Experts of a small language model: vocabulary 8192, 4 picks a token.
Below are experts of layer 4 (counted from 0) of a mixture-of-experts language model. Rows are named up (a neuron's input weights, with its number), down (a neuron's output weights, with its number) and show model dimensions 0-191. Each number is 128 + 32 x the weight over its row's rms, rounded and kept within 0 to 255. Numbers have three digits each.
Before each expert's rows: "comes after" lists some tokens at least twice as common just before its tokens as in all text; "raises" lists some tokens whose logits its average output raises strongly, later layers aside. This comes from a sample of Wikipedia text that the model never trained on. Tokens count by the router's weight.

# expert 108
comes after: " |", "|", "00", "*", "1", "2"
raises: "----", "ze", "ance", "error", "000"
up0:118165115141120117041135093143112068133080127139147155086141130121100128091076097128105101127173159126128145080184104096100186144100100104133128093049108145117201073095160145120115097059138117163101153179086144149158141155102095143109094103112206178156114129128170113152094106119114041144099105118155114103097137177117137163128104084102075175152152182133132168186092158106133110084088162112127090146139105139078188134111117106120096115076134052124121139170119109165098099147136183175121162082203142129078133146126109116168098123125105197155113133112115152109101115091145152083
down0:120090090070107070155146131129050142117123149164104160182137112095150158101178115164117097077148108168111116122178143077156156132182101112108141125136116166084162090079117120122090067127089073132196177118157180164174167163086089135128146159158181143103200140138168099120152147142206085141129142134129142108113108153140127151103165170121129137085105162107148119170136158125164102134132151073067078125114058118103081154142133165175115093128121109146104128121150131113129136146087145131038151143114152135149129176138149074171098107062144106197089134152113091139171174111090118074
up1:133115118108109113029155168126089044169057174124144120164127169095109129079117163128116130120131160092108110100111062110126144150104167135138078136128155183119142125139090125129142103097128145175139093141132149198217156151097108153141177117142157098137149133121201079111128119114165125216164049112131150148130147119086144165134173147135105119090149133147154126185101162119151109125072105103095139084176116058125140160151153103201139157112137120131113084165079063125114154114169177130137140148122208209113133170144164157146124118090119114154127117124112080109094153101121132105
down1:191096083091169113217108138091146107115140169127191099168150129137169205131143152184148139109108141138153179110179113115124131133096115097097113158146051111096120043126103127120162103106106141127168172081126131126119092079132106173160128127141162170097150090119151118140094132171207088082172177057145139138115122101138161165089076160114163105118105153136103160154081112164158162089127172124114144142123104104101049099100083138194151162101150147105155129143152093142115118181117136169123093130109134109138112206165074099122156117120088061162153115092165097150154095122104121117
up2:154137093102117100156147050087122168172086132155140175134174139135164170119061146132115149167161119099144208151177143117142061142164115140060095137165118105094097099093066105104132107066127104112093138135108100114165137144120122125145114137158178172102131128125102163105173120148151128090126157113114131149139142106133151110115126130098093173118111089162192151120143171051100119131133031146138127099188173102133156151140099134122118113147148135147130126080150175125086062151164092078176141156094156112104164053158138113133176134127100217167146156139123145047102114106124142209
down2:101105098205189159096088100163106119126139124105132148132069166116166124128059115076091120160122129122127100118149113185149118093159115024088149145176195109142092050121113158143131132115175105109097083165114166109121138127151102106191183173097139140127091123107105095100127104116153183110056112153088089109106134152183110132075138127129108111200165098140144156178158100094146173179114122140149147101170177131080121129144139114124160090111117129152167080118106129078124143094092135141185109154127170059106099116111152116158117168143105170147172122072158135167089151123149200153
up3:129120122117107135131082116113126120145147116097172100124126107169081171071089107069134117187144104076118197127165118126166137141121145123094147100096106147122137116107096134120107102068125070152066120142097106189153191110143094149198092122083164137135115105107132073145106119147197163093123152135135094131170103142137118153102135096089070149078195127144148165115057082123151096140130141110114132107157121142142159146157129144115067095094158164120208193126073157120148101107210126163141141066146154083137121127204083117144175174074149154168156106141104210116090145105156117128
down3:111110114094096080084136178120111080124128175094109124131140088104087146133188123131145118163188102143144141129182087091177168113120126169095127098138069153156119110109129065110150149163114100183128123096138114162117121151105096111172104156129114157104151124099175096118107172213210140113115176097131135136175110144072178120155145093151191164095128142078094080144074120198216122142104125158155071139161079183143121140097124141150109149134128094188134119156159130119176129128146128081059095123107099141044147121173102106114098086097106091175102147151125155185114136155096100121
up4:079157127128169145119061106090125122133106155091110154141075159161052155122089107106145088161160106153079207168125136092147145127122144107114101095114096134223160116142086163082137125093131097138102106141114186213132089108194077127213132121123143164138098098118117108140155139152152093108125075086070112114155070133108125132133098130092110121121182124085150123107116100153144135145139123130092122145220110111123145134150109186121132093082156145137106173159113073086102123132161095124120161096173157077156125078151100130130207114124134169174061157166113142125123167100152143193
down4:133098146102116081108125156122134093125131161088140136155146116121114138143184163124126151205191095138157183118146093100169157102125146178070128111145073139164075074129115048102169124128127073163111101097138113131126145180121104080181127160092135143110162126076140089138112149232217160099138169088129139114177105115082196108148157115136194156083122137096081096134093099162202129134127116157170068107136086142150095180095098142115115100148160106154153124117151124111150118125142127092078106129120084156051147135141123122128087080092091112165129156119136156178087127146085100157
up5:134113146128106111106132080176152151145125101131095175185154129096072194098123085059161181146155086120099129162112106141129130137106149125111130178104120143110137130073098111125107081094147069159175150115132200145071140129176087108131124169161165134112143180070095129110197139114165093124170201099104147106112122109125118198111073067099112168140134149128167175149096136113126068138094125160118152166162115092133129108169125125077129133082168158122141107122132157108123143187148073091157181078125139195146103099157117086113100132076134168154121166099074112060113176095182138168
down5:111031122162119100154131115160068147180141136110095132112131152120110157124163117159122138156184104138140116124192147128138168162199165118151105139108076157187128095094158099179120158179107131122131136101183124117120096166117113172152071131121099138050152101070199129125147116148182094094085121187150084066164144147149160162091139158130144101131145165107130110179090100116200103100080142133153112110130089133141148154123115179154144159117154083161124175145082181137078097053150141145085087092152097146095115178081128094128078097150099101128165107092085104115115157122079089107
up6:132096110119049118114068043126095162131135144150118108150123215124111125132109170150079097034108177139114124137109156067151164131182123137079073146078171165121136125132127109146153143171131120142129102129110153204137089139090192125153122099137137111135154166128130161122082132152126114158114111087110168149133097173100168160105124123152061205132142155028148092143143149156138148133047117088135170094139185085168150097151177116175127159137116115163134173167064141111085094117154147084160152138094170127147137106150180088107145134131100115135100089172105101138107103121089127121
down6:144122124120100181189087119096127128176178185114147093143186134103181159168128091161114156112101231165151084162139091145178121057079142102101100132113075094090114088130109174141138097120109112105133117114167149131081118099096148156084116099164128183123169131175162087157069118174144151130173178116151173094111098146133087139093097140091121151167091164095076109121088096118122170171144147141142151145115126165097088106109126071166112143129109130153087094175154155056127089197163118160147066076145119117141069182165128130114126134144109115170085087128150125131153131091144172158
up7:090204086121137120090107117098098073134120170206142094142072167117110160115134137104059074059118111135113106081082122077140135146107124110132087132064160147143153083106132105094122112167106093149167124177066141189138104153123108180143148061139138109104152141141172123134118150114120080116106097122142134139079127161096135150118175147143108100165119165116156151180144172150104138117089147146091195168170156081134178145168159040176095173126133081136110124151073159164041112134155178101083086100106147106133169128143159097137117162184113151120138066140104141165122134129134138089
down7:110084105097126091146157098087066108127146208159125117182127157100149170118165116171093138100102194149107075161136084084198169109141154120126169118130131080136159093124113148157120087107120077130198130146146158118110169151109108171093113117175129123099136157138179137124110103127198109147161156113123195092126088153133099154142139163131155120129100176109103071189113170135175136136133150044096118111061112105079087124101120104179092101097103132161104092182105095082109135167107155160117140138097170114113103184163098090132075146107113152192062146142174114135157143098128184086
up8:127114135121114110127135069140117118126107113147153170075147170099190134082126128104073160072109105148176109153143108138135167134174126172116134125125156144190156129152099101134124149176108092124149098144083124160137158162098165176089097111151146108141084098140161093086136123104156096114101112104104155110149046180107171129126120062143123206139184185122131162156140151040151139147111146089145177167113173100085111076135136135121126126123081115085125109131026145117095107120184219091140127173134137134099101063120126087132113118176152106156100073177162183171061102116120118132
down8:175120114071118092183104091112105137214127202163078085127128109086192135113103089119101131128084176109093073182110125118182115081138145102125129134111105091102225128117116158158096117135120083079167121109117166126133161140112101181145147137136143151115093134117170118148112108175159145097088134141094197134099086161141096120132118179112129132110128144123157102134133123100064153121151137145115086157081111116089102140116151154193132112091088124145127032219128149074131145148155053158102127135133130172134103199156134149109096116096146106182095171121123125137125166106137211127
up9:124120122083136124086089108178161137094124120151121133154079109131190107150094093105112126123131184035122141109178151171130109166137121125159135185109105085066163130104086117075136117095087107138101137082135076155094109131107075128132117063093172051127118163082146095052090142199162158129164179140120126187132151113116153129118067193156107123121106108141128093102027094135130138088145136136109128096104121119109088156140115164114063057136126145111148146145155149184114165121122172108129107160146146124140116074105150106109114128048131093146174122116147188092156126182133166095
down9:129095146160090099167157186117108110078132106126134153107181081073137116090121169120136118159119146075171123134156102105103115119120134152089145139151149147079130157093104160072113168174084172099139190135060119122150102103083075154178094116128145159160122084155128160133196169134152108162162169100151065122093097099115088187139148142180135139080160117189116099109139160175165117112139106127152169152138078179147150126107121148075119163213100124079121136162114147215148093126152064131118105095129141128101124088133114122120125110105131137133166168165115143052078090142223107146
up10:086149097149157164176086102088130163157119117142116078134108134124137140157105172125097064071121177145037071113083149116166165144172129190104100127100169097132137164111146071148197128143074114166135084160113135182096141136139164159114162097139059112083159168147174105169095112151110091137116107122120092107130096159095160098155106124115090101124118147113147086111125115106138135114108095110102110149179155109153161132154124148160077178148128120217164101151072154105098080097126122126140121129122173140103152083154155158164150149155106046181197094175096177167132120126172170080
down10:086092097133121073186154129069050106174118189134141107132097183106123097166175113159133119129098160154136067158104081124139128133127132118108147120122130086127130129170138175192159149115132066123161116096136131093124182135126160157111126077178109136132132144145163164144097137140132125110160158138139148055116096124119061151148149151139185160159126149133101083151141158073192124178106109102132121091088115124095111139075097050215088130165090089141085101122126135086119130166142180169157100117115159092094137188154134083107086113124154227132053138153165104148150155140151167111
up11:163050118138142101174125071106152108173098135128152106125127090169069117087067122059090149073128073133107149130119136124113182125198127143164056105104128187108102148140162134092130078139124163162097101148122137181070111096136166137179162113153132085151149143116160123126168154123130156136113138067166167123156061170139175159126123140131098163065113123156121127131122147095136112127109100071066174135142160147157144100161210082133130111133115117189133133107142199079096112137178109044173114121131110091103125101141173057141123130135082124158132114180113143180164097108159130120
down11:160133118085110109171110080109103152116148175157104134171177109123133136171155114163137140213128193166133095120100091073181140086096140115121177127115110101083094093178149123090137114108118070149158147103131119126088144147059161151087082113175117161089144141100152170128125105141166098120139117145118163127127098123134120154136147186193129097111060147089155130119140169142150141153172133134142127154093136124138065147073088079163157106124115136144087097159099130040062095182161125160156074142071122156129114163158143124123088109167046107172124127183165083118118157088077194163
up12:136179130051065167132137153093107167154183112147195153091143103077132139118066142136084092093120142119049163113149116156151116131104125092109183046150096097122149080084103190111148139167145132132114098163085108129141100163094167135146092133149144129131115102129135120079107130145122150153174142118079063170192150143145131043162134120121094111110090115130122112164114117150161160179092123114149159125203167128149124105211098137168096152133125106139131179090130162103138099093146135146099127093135176158119156116224160149129169135050107160118129114163119146116172137102071112160
down12:095126146167166172142082150127071127159132141182168145068111184151117091123093122176112109090085126159140146217125158071103075147147142108137177106126182086133119089126115109156111118126067182149084143147109061122134117161196119125090103095143108067137058115147157145122120135088137137115122041143127086145159139143125066141125128150198082146150193101150183131159119113132125125160195098163137092091170203154107168113141163139127166081131117109167117085070144196113115101130122119159126116091111118106102138129167183132122153166153105066142186103102126108111140114127136101099
up13:136045123133094080209032075119085136126081101157180133124123122089204152106101078099153127153164134121104147080142088171108112170111106159123077145109127156116140127155119137069128170091152070165147113082129166112120094119148122156088082112100140122089088138067094155099093110127156151056155115110141118101143109145188186150111135118108100136108132124111134162094107123172073126134089080209129128161167183074189150103177089134134127135099123157177106084135153143128125073141170090071144143116153160159124145099178157126090173130136130110120092118106096144097128075145160109138
down13:141097110120087114109110075158132110127160113131151188089146141135140070124159128119194060111128077100124153100169144147136142135163110153169124107131106218110148084112110117114098114144221140081122139122100089157051160136097128117162130164127127140142165167104092164186173150093124122139071116199081106139113188142148085108088148066149079084101135129173089150132132134114135152093094131178178101137142128114098149102191190146122121145141112102142075152116049106184151101100141190143130169076144108142161138108074101196146101139138160119132103091089078126090126149176143116098
up14:120118125111201103117131156136130125126131093099120101059133149098084116138114090162099058150098139134067164100161216130172126166092118063095127122100106083148087090105112165092150115143148121055115130136075181144170149114173104088126109128092120149108139095128121085125082113140130178156192071121132138156139131116200165137182116169072095130084173104088149148087144096089182107137135079175150148120129142178089125131203085169167126100116127118154134145146127110077138103103127120106112114114117124059178157077125133154147166176066158170128173170174133074126161154120095115154
down14:090089142193226155179104092123121121151087126120182126117143133143122151123062099141131059057139122163126144142171122100135120095143106132157140117084139140167099107025088162126110141119070179136115147140153202146117081083174105129123111156145167099105109085156179042125159125133163076065053135142144104114110107147077146133102132105128135098110196160166129122147124095164122102120091147137121178133162122158134149155168166166148181154170110091118145103137139173153187107088110154114120118095165128118097068057116120116139115185166127117125114064127141149103147160137099110126
up15:116111093133159152152171093122138172166185148180142047075095125179104157155114090134158095136113097148144157162122105144123115142161083097089102125114174156102143175098141136093073169126121097139174115204126124153154143172172073194127107108125169118111115143139157052126145157147132071093105142170121112135127128127108163089147073081109079106122173133122121103124046135139096138094089141119094157122186169101086134152140102177100109127124182141160167108164098171132111126147122161065126094161196125147074135084119050151093117190168144125131123143200185163110107142126169110114
down15:137132157079152101088183151115075118159146156111116157128116138116080119135197127127128123170171077137110124158135085156151155165159092145072133112124151117132152155165110156134169137145120101099113075154067099104124180192062094144148091160111069142133151132130129127124082163135139069113154160131144149076158076169121157181154167136147135154095144100141093090166164138129171094140127126106169099069101128153105179136046152112195119071170108083097101110134161072068104169183118147121120096131112128091132046071144122104109131128032165132166089146138105154188131113104144139095
up16:147144102138131134119117102113122077148108140144126117163113100152088109151129083150069103076091129118107137063054169061168148153041161147118052171115109123125196134101137117153167120153138124136169118157078136151142111133175144091136142129157173089095174110178179137133077115120124095108120111140151165158105081122095109151114169108122116071138151151077156109159108180142140088115125126161105220155097166087124123144195208082161069125108118120127141115161087145158047091132150151145108153046102166187133165114130136113160140171105107147179155116154120176133163128133151119084
down16:098110117106144083144168087107085105103135195183169168177082147112111132127189147183097146110079157171088076165138103119158152100181145128165152099166119090138151095115120125167151101094126098137207115125205147121122162185089105153097119128171123062103127149127146159103146068104171131143169106110122173122149085146101099127145167155168157120134058183109139106201118151156190151115143150045128134124074133074086088118121094125154079099115124119152124105154144087096110133170109148158149152161075157091117107162158082107136104147099086180178088167134146111147136098111128155081
up17:147123155115094169058156108115093099123147155154182081186120088149117172066089070075046084142136147132144128186067132120165169134137143146086096171111087135110185119151139185116147102114158115137172147158115190119159122174121164155072138145149192100137093070134161101117151151118164087169136154080148128131124155167121154178126126128083121140172145141164175141157180156096114106140139118109090154121096156104126109134143165107098130116145069134170084180152108097108090108142206148109132125039077133169122154061083118118181088146163082135130180149153119141146143140135139120106
down17:176085144079127115159128113143138133124117171172163138147141107108093161099128107138141130174178150098182119106136149087133153085191128094139163169095067059176154102123122122171157082144146098076229152128188146121092074150064149119108078114124132135091177136078135113150098026104166108119128166102102150168119107127125160091101141153179142134131096167133157074135140153131136152120173165106180084148211071152137111134110092152163164147112131121132111114184108084146146100118091130123103082210115094136146133151115074157185088137133108132166117114125144095123134148142056113142
up18:161166092147117165113108169142107172159176094124139061138093096139112116114119149135183054124082089114096125146116161154102164155170112087067098125153208079115170127088118133078112053101094126146147140193167138112169139126131121176149130167085155115097075167087145129076116150184118122080129180102082071139144085089141135175108101110153099143165179112112121131121118121111068106114156144137112159110145139161063055105132142161154087098144145152137158175153064109128110142141119135146174125149129123190098083136080112172141085121115127138100146147206101209108116155141093150128
down18:074144119166162142102145136156121145139121042088144158147161128148161096117084115092093083167133092081085185136175111118139145116149150199075143171112194133077158086134081083109185145133156171137096127164118097119173117131079080134197074195104077147149122151108113101157100129145119167136110094098119127200133121106176127104091064101111172137085136113109163154183140137084163168111099146133140127129162144159095144124171191134119191149143107109111159112164114106086124147112089127109115090141123132112190030089173149149136093198137127116104136073167157129125115134106147132127
up19:130143125155133049212117061096129153128144126197183161157136118152114117113155136098138149141061111115104122093097125093106097143145122136130107098152102096178177150120153116121224071120157114098158137146114149131127176090132147151069101072141130074108127150119129158099113030089147094090122120142106166192143088144113089174103124150135139155129116121068162132096146115159143117153121093159085099103127070153172077107180181115136106122090114107143139137160081162084097127070132114159184174124181133138147139086139097155176145103099042095137195150167092126124091130125131132094
down19:125163195219158089093122107155123109099132057074151132181114115166085110069150124055149183148079111117143149099094100157154128130174112134167114151172131092108128131081118100134169096101079116099070122151122106109091203138188122127167134141123144089133104110111127162112133134117138116121123187158204143167088153134182174162129100106106174208121150102113152086102145156164125123122189104124108148121200091139153155094147078159135072129091091105119094118106062126205125143117145107155059160135132129137143103116143127155122166139150141077086137144125114096122081156093130127184
up20:163141162169117153101128072134116088145112121177110172173158169086149157129109115152097124056126104161175122098071134086170191141085111166110059154146128149180189112131107086112196189135164116123150124121070113178127108100142153148109132113132164138094135078116168097075127174095153132175138124110127178134126080156124094163076151114142112114102117171110146101215102114110124073161042171137102168150164122095134084140131202082124102092096096104143114160165099132149117053094199144091097138110094170159138141103150097066114121120109139151137115146171078107122133142124123106118
down20:164166099066167131171124110119170103130171206184156140202121178117125176154164172153068140127087146178124116139136138120164147082106163097149142152108089100124122126109083130158141090095102098112149128109193146153100123132111108141139139155146153122108131138161098147095129061167136152131181115109127224133131089119091149105093130119182092147139055163133110177202099138157128145107140167105090137140114145099108088099106093155105124089152114131095180106189122071099100097165092074153153091137100135166130075188216102124119124106101054102147105123113124097162163089097126155090
up21:058162139108076161095074118109131103180155152152112119114154136126131129096133121091184166096139061100147103126160207170043137140134102079161136122126188088068124092133090128091131113124139151168154099176128163152125142107131113093066102153124105118154162131077130114089132110184142138088119191078111135129147138118139159083041168147112121160145088118166135157123090203127106200069101122148180116128168118157100168093129105106098124194152110158117096136115074125137106095149125142144101108167150139108155149144092119217099178156103128149138123105142106111083076132082129192139
down21:101159093187150138112138115137133125121141116077131158140106066188146105105112145137172106134124107131132164123190127173096161130149123071077114141115100142095151152133122117173150120195136158051091121108167066137160123123130140128118106156139136118124146149137145165171124141099138118127101142132119096159105145121183119069104125174120041085121124110204131182095114107109082072121187123145119124161107167110185128111131101177141168197141123125152117132100129167154124062059090127130104114053160045042104135127112178175108193122166141091126174098059116157111145079152157100111
up22:058254090119098148141168111183105135127119114086193115150111125134107154128125159108087108151198125146125096105086083096108197124116150129159088110048192130129166093080138123101123135134109104166130132189106136170124118124131115118159129077133124173118157148125174118170176106143130110146115134152167162131080101207110152107057193088108089131124096156120157141161105120113160161134085150152100127169150156104118158143183080123156130149110130096149163109150061152160066102126125130181076138110140200121141128105150146084127135189165122178127102148154133151128134157065154142094
down22:118092097072118095122147131071064148136129213141098129174102149129144161095165080186096136098114147146094082145149086089209167135137104134124164088132138096114167067117117139156098116091117069127166143134128161124136182154099100178125117107140129117089129180129179123145115115141207113129143166115147182085134087143113120147172135168126154128120101163112116053164115166136204126161154128059104120100082103115092091144101114139188097117118083137164106120158109096090126134179138152118112148153099190100105140190185129076146097126079130155175058133168159142160168131096106157090
up23:116138151157112180144116115106139161158115097122180085170097106152100128116100066065137117086112180090123179112174128172114124146145092140161099104110192089167022098126124167110106139121070119152116101150083083143115155135162088133084030109169153137145170133047062128088101156137141169100179122149129072128164112113164065126147090148119130150138141146070174091125130100101138127083157094098143125109190136138106107098166135151090060111158123143132159131090114159089153136124111167065143154129153165074141109103120112100088189151142111120129206137176128116137114105143120134163
down23:143142105139099145072139075066131086153118131189170147136119124128118144133126198177115145133157142124150077156130124126143103128151184078123087114135128131162161133068121156154127130141136105124142121100075161195108120114138090160110157143167123126194073108085158138141135175149135136088096147137113058135124107176135122086151108122122154111145113108110179098169156070177132146135000101109088188178158126122135137129028127097140082136122118145159146172144128163146170112155097088101118092092146066139098039122148187139152116089116125180094147088094119168153114170169100156123
up24:110151118136064097108127184092118179148168108085112133137115122157127097143165169116154102083065143093102191150117195164134141188125126040087113102101144113150121105135106095085116151133194107145120085204165133141170161118156128149111157138142133069098100114099209130175134143110150154169101165135125116148143137069146110116126128141153108070169202070187129137095144157115088083083111155138129103121138110155147117134212149160123160119146108132158114211171127129117089151142100118131107105178109082101162142116157160186107149160116127143109173174146106191107153100175122125064
down24:148160116206171169149070133126132117085147044092125144091154086197166157126082167115147107137099115147138180140161137167123111145136134109126099120142156110133143115167106130098141134170190132088079128111121086119112135073128127069148134137128135140125184102114053156153116121092173157125117139176085100199135144064122143115142115101068091125083152106163154195127146115074075153096126129136116127148120107109106120123101149146096192187164100111090115150091161134132099112145144029107125145115135147126176148113124179207168161091148162139137167152082062142082107082126165188146
up25:094049118173122122196125058077139178093148105179130136125104152134124150141112089185175162151141091071147169087172110118076125164084165164134124154122069183175124172140055127100110155151133110145114135117131173133168103099086137123104121101115122164152125041120059136132143118116150142127128169129137127160130160136173188168165122093159091146107127102150131068157101110129088139130160116130095119138145143174126123088141149175122159129145119123119083077146140158107131125086155086141179178140090167172178089100136152102161098132047157132133139105177059091051132115094176095138
down25:161083154122086142064141087099111145096156117118100109132148145164107128127082159116134162113102056129113144155117160146084084128094165105143203137103183108152178083108138149220058141110114133121145187122105104153113156161124092162137099102099124120130151140170153144135144120087142141137118130105095133133114168124119232151187111138183126102139085174154131127135112118034146174173125094124128103190107147119112129106169176129102131097113095121066087129140124208119118096065109145077129135110175141163120059098138113092125066158180094118159110129161174072134138145107151068117
up26:149144117111143119134154080098143106132087121140109124154125112125113123136132115109071117114051143159105132091112127115180138123122114194144110139119136147105128111115095076140116170137124076135180165134083115175151152150136121132104140152146176092127138132147185134106131123095186183181138096114181171112163093154105102165152153119081108160059140131092177096165114125130074089132085045175052188164105123092129070106138172104171114112132065070154089144151103110196111081118179167029148103075089171153105118099167114069144081121094110103136138112174124107143120123159168109176
down26:210153149096153122150119111119155114133139170140144102217109174117130191141124167169117132125104145150126126133173111122159120111130187088159115140091082082120101154109103149155142099085098130147182150122146148093082106139141121136127118167151163179101115148158136135108146002148161104105152105128123205163139126144101175118116156138162138100145049129113132134140129126184133155104166141103070138142123132108154056134098096128120129089090131152141163113156129130103079121133102101140157097178104087180100075193181057157134161120083039099157105141102124074132172066091088126103
up27:105104185121109027124113097087161186148175087144108133194174132129092212139148145115102167134164126145180116156150116078107192160151130136119119137055099187122098120111085139077126170086196094174172063174138150189115129126143110124160104162146124150113093179120122125103171157140140168157108162081107114159138116102163157115091145144116099146085131168099137189115074143071099176129082159126108125072160138097137144133159168130115153094156149127123153122150141128123148116136192097110086148094155153129158073107133151103130166099127092139176153111112087154092142107061149147191
down27:168080136104089142143124147157165123110086204170092080133119109123130139127182151121163129116145090151167143130192123090111161183205161141117131117138060132171097144115158110162114155165125087124121114082206147116081122191099118140152100183126122119080178106124182121087109138123177145103099148139124122086116145147150212123154131085153147098098143161089102097140078098145144160110164139117150121086140085115118136167111127168132116191115117094148158134110127152164109146175147156106096019091123143129089155120143097117098062067124063137163176127072084145113067161108088094116
up28:105166097131105127118133114136120150136112086146181067128097174196127115108105092079168064142123128126132183103102149125091148151159146141104114135094106111134166165075129152101097054125106117103143125202123179120158095130128111156147100135127224128158098075148138122187119092176083123109125137134116102166122168055157130135181102166159131164148169112115139100150106137166131106076198170138205106155133171135082141141124135167170132107093118140144127112087134164125123091154135159183132113092135083118131160114152084144106142204118139200187116141081184180098124220125135114093
down28:081134163100123105098073132152141152086091124110142198211129121076079123104146070163135075150150076145081132127137113120144146129125162149077110131148105167151138166146161116086153148160143065130071119104158150151166123173079072089105080198093099156139148116153108122074102141198123103146078145126163171145131115172086133109051114096146119194175150102146149108180176117140116119123085134088122092072161151131103135122089095183140175107161135110115158072156148149079093110097139133138096121185126045145108060127164150149130132146093137095169162103166081145147124129149146130131
up29:148105104131155164154137089087082070118152093199104151116120094155137136128130190137047100133120127085130138171096139141071135203136107139104110116112137150130123135119152139093164117106101149103117113105108184162125115132126103126088135085074145125083110073155110154128086075114073110160194105114158137167130128132157120134193135139153050137120108184135167172111086153173110057186119084108134121108139131169142169126160146207103121098184162106141066172101096131094119087090129130133096133083141131125176130107168126148175169148050140186134185148135129108127142171039100139143
down29:145139127147201194155091147139080108177139109143148078091071139151092092124108132150107072083115133149086138153131156142113083158149098075126149136171162089095142127080096147153154154128085168153102138126115111147152142175156129122161088101139156111088087086109129104212122122150098159072143104149165091096132111087151163172103140100123131129132185080136174160116126125086106108113143155158155144121165107088137109117172196109185162163160067161118143077165095127124181196210127075114158090099131130125071160139131130160187168171063127126118086099094140068145109075105106138147
up30:103178090171134123086099126137126139160145113141147117126117098179086162154092112168111084121097133118060078127143091170165130137158133111155091112081154145120101123077084096119126134129045118158112097159090112201132154158138145182203101051086131126133147187135139098140166126163089132085091127135126145149085136107097125077145139051107076135162154122101142106096081131176135109115132115104127119118187132111152190107118151148159101129150111101180149117129020159134089122151100174152059128144172183093077130121154119145153162174147124116164104108183181166149172110069155131106
down30:074108102122116086111165148097032136141137177102109128117156169103128100115185116159072128132142171125129055139124077128171144116141114151131137087151161055136161112149135164165137127130150081143163084118102134109115189178130134181163119121141075141109104156127156143113117145112169111149120151117130149073132069168116091172209164168120186143131135141117072054174129144117219114150128112095134123084046127115095120149075119096189088093103129151156113105117127094058122159164160173141146144118147175078099130183124124098103076123100161171142085136180159152145151112117126150104
up31:121162139116131112189117110127146138146130106197212137111117186101181131119084144177142112122120101105067146159161123176131161141099097042077093093109086101106131122109072126069101153116161143129137099137146182151167092140106108155130124128094150139109108063127133114106115073133128094148142144146123141197161135081140122102164121153121096134108168133143167079061090116080104110164135128140160134063121117119118089133140094175130108150194169143069104149108122145089063096123126102101142140212125141113109173166140164130111147154087118153146130092215089211071093129092095160164
down31:143092150124115147117151174145109126166134154151136078126128087192154149200135090157179111163128124181105135193156146088110126120127112141121138074167079074074211103170206141143112140164109168107136184159131150078142078078082156127081110113107084189163186091118129105060078174120139083145100115108119176079097132193163147123095130094144142129088160112121090110156167088137098151111100105147116181156187136137152108084111133083167133125117113127160142163115113165086175088145129073130171165073166106151123115137094162159149135101105109098139131075099079078127126145144127101134